Below are experts of layer 4 (counted from 0) of a mixture-of-experts language model. Rows are named router (the router's row for the expert), gate (a neuron's input weights, with its number), up (a neuron's input weights, with its number) and show model dimensions 0-191. Each number is 500 + 40 x the weight over its row's rms, rounded and kept within 0 to 999. Numbers have three digits each.
After each expert's rows: "gets" lists some tokens that make up at least twice as much of what it gets as of all text. This comes from a sample of Wikipedia text that the model never trained on. Tokens count by the router's weight.

# expert 2
router:482528532504452459425465524503413521510507491507513500502536568578510472497577531486553470494484419540483546489510515507518502480508500498511452484597514505507452501484495516463445422504485464520510479523582513560539536474479487560459501498505547537451541491490430446480440521508455517496505504466529494569494507497462525568528507496512516510467510474506408522524522510488536508611527453526435561498494585496441536465392503433470544489479477496488520540496616441435494477572506510534543518478488467479583449521550553443407544479445481569462538535533486465539506540502559497580
gate6:511368602494498502458495487520513526462593475546527552479552512518525481525481515487459557499483462536519547536427555552487474468533457540476496490497500499531493534522461466479396445453489496468519487498526492477521444480548601559473495476474495503450500532513465514505489454488506435457441512503452505538494515499476511535539525481578463461501483451509539461529546478511557513407535470507480469563490501350491481500509514420514491514541444503545453469479418467495542548528529479483459549517529529515452511479495489530420581420532540566526542494522492542455518492453547522601
up6:433555597553480498487423518532427523526554388434486476509589547390470517471466462508521524483563472418486509519458489498453525457462502468515500521549534507465463583491476537541482504489500392458428452509523521560573562508523511479538488503517476440526477483455479481501502541467462454517524540433469485536540540443535521474532473501510538495494494439503507518526525444439493553481456507515530484519503539508523483422521453456459576492514406477531628486463533484573545532542482487506502536499547503549498480498506492448493442513526518564460543512477504526528489479437532510463
gate7:507548467489519471380580499471553523553476485574494495504466518617432561497466496499537466564512515454489507573457550499557521523511456508526523463468403522533568483447502544522535497502496491529448423484501430545453506438506570540430538529563571500497476565590495543516497471466559509508536474480443494545496546508505530464488482451479515474539520461501436485558555509468475491573433504496454539443507454481455449486474549519524512458553491591457527497554487474518505515540504513486483568437533545558512501498534505505459449510459526480586535451529554503472484529545520508525
up7:530485448521526505446477531478437554541442477488463452471482483481595459574471473542493481464492449460562516487535522462388467498524479546466510446501378479524572449498405510538507507476481476513491496481542503594490549453573490481531536469481495504472514507447487557479511517562464545514491419467519467519510499500500512586506554527448531527508448413492507526505507520505515512443490496553432570517460561483499526443475502519520575488540493478480556541424494531484505534500596493500500485427504537498505441527554480550517501495490474544541476505553481471467480475465549451640
gets: "\n", " \"", " (", "==", " first", "==="

# expert 0
router:492522480485507434591443489506459461489489499493480492443529480479480551510417517486460520529476462516479472518420561533457482461470470471386479524497461484491482436552462505583565452562519451476507493519482453547530494434530482492518478501556498440575444478452538486552522466427537577611534544489491484473496496506506453496516487517488517478565452513467431446479460454391556477431444513476528518516485483522529477493590482520540504503436515425513468448556410481540495525492521477488471492454462589539494471493496478487532456486531518470554510442518456481437452495552523500432
gate1:511500527462556532440546438492490446436487477456518419573479478461541479471536461522506529543500528520557505459512502536508475510476453448513539485490460523517449563461507546526490441548497499518526506428479469513472464528426486546503538492550556472518485454490427466533465623515476510548488421468470511539500517465487511426475514454555499516532551466493414455539505424458498526537496512415520475515493464503553526498563522559495489445481529472489446453531568525579589436493426483558509481485484529496514506482622473505578504478436509440524563513547557518451519495448466486551
up1:546565538523541499518497520466544515505471424572498512537536529440424512577502467508480556511514523462449554538586507517460500524504537535456492502504438517516526478522537493552471516467454445510589507466414494446529584399521521487463484545500524484438478484462481476503482527584590523503542480494496503542514505465510468520440483539487528485504410474553475515502514525487553475442570493526478539547588564589478544500564561454522503498447491530494490494477527478501483464509551497515528560471476494508513489496521484451477502496484651581560464459520485520550495412505539454540
gate2:524452471438468504443519497477449484521483411432446460514536478565448522523550555439472556507507525537485447524528517496569479570550502438463519513593477460451596537537498452447464468545518508600458558464471467432557514435530507536524534464500522533502499480481594468526527503469552478543548573431524500473486404492517485469458500539464493416508522509454489502491470515423485480474528447475490567478492503489411463436605471490513462463509525473534499527466474434503522461479496537410448528544512483504510485520483536527526515529548464487503538466475553480441538543489510479512
up2:609495497540507443532481555543451503560525537418522558487443421477532508570531510591532449416388548486444493467464484487443536532464497559535431485478447551524466571533503524517509453531503485450534506491496432551511453485452505468517525447498525491567440460532498494527477545489441459517538447585425487479569497486477460509512468487513484461508454576478447483464521533461511508425527459510511469520500437520457520471531467456512524514534487513473494463486492451497543505589485447514547536462480466487508501465527476507490513482569558555497521468538462491551566566503471588543
gets: "-", " in", "|", " In", "e", "o"

# expert 4
router:502576461564481573524550521494538501550482469449466558490528486390512523492500459543481508474536539486508476493524553470574516487483482511477541509492515507420494505473603453515502458502583515477477458515525489450528470506462554406478506455490404489500424484502465484534465475513485484507439489518513550448523496490501446510431496501469550500552466478451480434442460418459494573612557517471541499559405516405563509548615476569517447515510470481530474499450467500526513471483524457467547526498478520450477527515467468489511503576532557537480440494466479515497485496481470548535
gate2:498503515479458530534531545529547524566514513371508567544525531480464480507434533523453482487436464444550448502555481486498484541497572552478475493444499506471460549583461558539527606485463545411438519444551501496437507504487505487466533483560408554498455494471475523439454492497506534486490458510453503477563473488461507544469497522446579489494460514471515530463501495479498498563513490489430532466422448493451461470506535531421406460459528496488485561507471554555552465480443544545521500511515484554503434515482495599514514539502511518478438509454560520524466519491526423466
up2:491576526441490511511515505455499461565531455469594523442499513437540470497531439579491499514480470441475502515480501408539456492509477472484542469474505472499617506475512501459466484545498538545539475547576493490496457557445522488511419575515472498495534572493546489550519510468483489524473507558539520532503492491550556543533422471515522474464442504480537509458473470502513467444459448562448482509473522490490461519477478457527457597508450422444406502482501467526449582500505482578548514471494521473494564533529477525490457523515503498450511501417561527534464420604494583480
gate3:519469483464483492572504456492473467537607483440538431491470563457469502505517505519521481468472536513537482534574446494591501460482483473545427527480518534488542475409551503533414490488467497508487499499506529441510509426499506491505500454452467467551515549518549439548461454555504498483521515555487500526487474491590495483532654470445539371500592489517545534518466514507425470553514452476519474495591522514506444491506516502449456554534511529459449512512520477470506444509468496594474553457568534486501529504468493476492538473495505483465459515585465525534463558497509520470
up3:544530531560517483566524453487498493490573549405419541567514519490444501506594462491481538526451521494459557465491478554531500510428467489563473473502496490522512512594567542558520430458532555467533507513579576436480492475530487466498552479478471449413580572450465490453482450531456429540511429550511436508500549468498438537482536434512500514515468482483443488456533498525480520516482523480479541474526536494477498512524490502485481584498403461511516582516501504462487482479529508499516478486526536508538545480467490448500601520512504516559463464493426492510492500536458613489
gets: " |", " of", ",", ".", "\n", ")"

# expert 7
router:450493536569565538537472517590522530516487438512547459538440448489543506484520536510468556538459561460459556452473515550488472496473480509511523463493533460495500574500483501470514473432482560489450467532483455465494499525559490470603496517533475496523511537607514567523505477432533483471505469510508445520553574465481499481459451528492438558393565442549466476546461521531471484495464496454493566444544429498562465537490448426539600527532478522404522531514443554534550578440496481483483494520482524557479522537472473494512498487496529562520553515486554485477475531538509537556
gate5:485475482562508447391526542512539490497483497456410500411517489472468525504470504541525501512500530437570499538435519443476464461522520485539463481470494529505533529518492541472497492443575545534459505428484494517521476566524481496520513496459496453499469552528577581565492523549536531513569511544449561455528520496553482543510514463540522557488537489455432581561531545518440501458599491446483535605493599447466527497428500466559519521575464471472529465520417484479521505501508551580473541507491520574489515466467470567534417493499473561532519493494495529508491513481532507530
up5:600501478469564473491517523547480505552473449487481488465560530539605467450492520599463460527519581530524499516479467488517481532480435477465517488507561487509494452472491493524591487447466427540517440484505437464445497506596529488502567431457486513428504450546429498479488483504573486518505547521481499545464480497544502414512565524490514460463501468394396526528527467491496489477494494480478498446461411517476493516516502535526514461567519468498484448509446515476515550460501489584506522498506463505479530497518400567477532477502519505544497585513511436430516537455523495575
gate6:515485489426546445493468444522493481522482528429569491457509441504529484509548467497510494534512568501463498417494516553457507588541512461513537554454526531524479491481476579505509545470469475498443503438453472491478473504572525516491462469494511512459568520490499496495387468542448554446574523494430495463496532454479484524472562462523482439525543494471494546580456425576494474580448548419547539501498510467509528504458518439507505478569557451483506549518375559496491517503505490468405541508544500553462545514508512538509448492497482488560505488463444533437520555533584496487
up6:508509520526499475516506484518550459472507474455472476507452502492544576467455398558526530537511506482505498474497434515499554468572493480448475486434467504524534467558572487450571491504526390503501488473485490497501459498478490515498505547495514507513507558425500456473600572505571534559479542520538478524485555487560417517486468437460513510423539470549453464482419490480506441490463525466547505468467418425474540547428472530505518551519436547565524518533508562429468550512550519535561515528494512469556571435466430477499470501565504519513536465465455496537555517585466539486
gets: " and", " ", " to", " he", " He", " or"

# expert 6
router:542375487449483490433513472431557495520520461522496483501472516553564501544456537505508491494521553458520477578428506494463501539504495523498569502523475509499551595507570473459512536499415470508536544483451604406448550489465483472486487525439566522467507526515491475483525493640508515457480534541487518488545593506497575510475516438555510454497517510456495549457539491576485540480457462538463433458525485513446501508456508537475539468527512561506505519522467556490472518508505552497405585514526505502514537501482540507510497563466474449502455535464577535458503503468438517455
gate2:504524450467529463469484498514519487445464493564464509456512500498542522538586468519512468561566469493484508510469482540393513495429521394557539481489532540597575516523480489488504501502517455534553471525502545477511467529506489540554453481459543420473488609506554537421411502571504502474561516501537548529461540559476464492511487506518504464453493460464435496476452505524568487537574503456442417423446476498457452494487517488531494474523502491551419508524527532492436530528491441499466544541467528563539506454409525419460557527494519510500493466485519512477555464512501579506
up2:461513466534557490531517479444597558477478525453511505514481472431511479479532496471517498517577496527490463507524453462467517481481546491435473480494466571496514480551499525454469514452512499433499501480504507500507513525435488572506424526493403495532505507433501471530411497479488509482531447508509507503489569456522466532465470467478532540475534637403437526441520500555580577442548477468530580491530494508563514457534556458497506512496452544524499443549421525539525441482519506427452490537453516438573527506553481483513513533485539446434510531534548566510470442544477572538
gate3:556621563479463523526531479558524485475507421415576464581519504509499487471494446504463492512457464539438509527425477499453505499455542498521517497510486458380481509589444510506448504490494491466478510489532536517561498383543558467505508466572489416485491470473519516508543463388511454492460496480503507485448458479474518505399467483430524437412500498491508564499528516478502496572480526538469483549496491436470475494488506526467516510478548468532472528588456419457519547499555486510543535444485539550524473486493442526479452498515486533478512495563569529521489531494512539463
up3:470498548488505488472509413508556489488462513469515484502523501584440487524506433535475463507502454490500494514410508483429489538436481467472492517484400565468474532537505427472482558504532471496506536555452550510512437505504515469481470489449491551509523464522521559475473425523474477487525424533501559532453546495492496484546467535560499397433502542531467587493465481517414498426461482564425484492486555479482459517503418462421505438505481572551518513462488579520576504510472514505523551491532542461506502488471555516500572475596431484464550556507548443535522444455499491534
gets: ",", "s", " that", " with", " to", "ing"

# expert 1
router:510493453419504502455489462473497533487549465452482498497575479453517471470465466497463461478462494459426466523536486468463514496536551493559533536480527489534468515496470571489513586464491484510474506493486497610471438538463423536509500497496600494556548553591465482546482529504506500504519504490491520514450394537516474417499554491428562534545474488505559485530485488509465385419460465489486514384481508491464496495496542562528410474525550596514478489538537544538482484476464485513575562533479464554512529489529487497490515486553485503468517448580467518563509487455505498421
gate6:499511508490493463474570468486476516488514555445560443544516524440503527476487518474504515542492501507448494405522467552516576527525528519619434523492482482553484505567550504463499517443523529446474515487546510504570522457521484572461480499530574503534473520468524535522560472509591479527485521449476479562403531480526576577506520393596554455511535514573554555550442485509491488481496531516466504482551575541441542492520538568488503470552477531579533526473504522445445444480440542526498489516411438498511482531468542456511490536476474420475547466511519519529522492479496494492
up6:513495507475535493524528459509524443468448461507563553538526459463462549516514595526542497440463507485592446520416552451551491462546477544669534467564554497498451516597474545488489522534486504489557552462479559512495515460539536488524525522516490508497456512525484510448445500528500493515471610514493466482503511488472537558456556525495471530561506450624484521439540486500498500519455514532426525457505512431540502588457524470523487457488503528494533504485491502502476554453499477425482467504501424477522501502436465551468561554547456513540536481488564494527466520555477502502
gate7:511504458527456560482532528572561516489551467493483503532540456529601550509498502536450495484461498446533459497450540461489497513531542504463533529530474512482526471454508506508457426534442508454483537534503487510494567474470487506494526430482511491557504532533448469542500534575525554567521484494511480529443467541471504466545595533532498472472513471478431493588400414510505503544513472526515494412463513545498426419513581458575469439486432526406473475512510491541517456450503497539430556482430470550450530577519521468513589556505510482512478540506474551474455554474508481446
up7:522421504500465493503489502485578502561494483381483523504492539528503536439468546491487543544480492503479517498508517578529501462464497473574441562549451478567483486571538513503466545489481520485477493495388538562506457492463576482594446519541511472549487486466504492569553473492509565426519483436508563425486533444571464491535438489484543486541466629479516524567467458443507440522473513424469476493500580471481458504554565528550595528466460508444533537442471478548489531499546510469524497532485542566517507502483502479511546473503484527454519512469483506495563503502532520495
gets: " the", " a", " |", ":", "|", " The"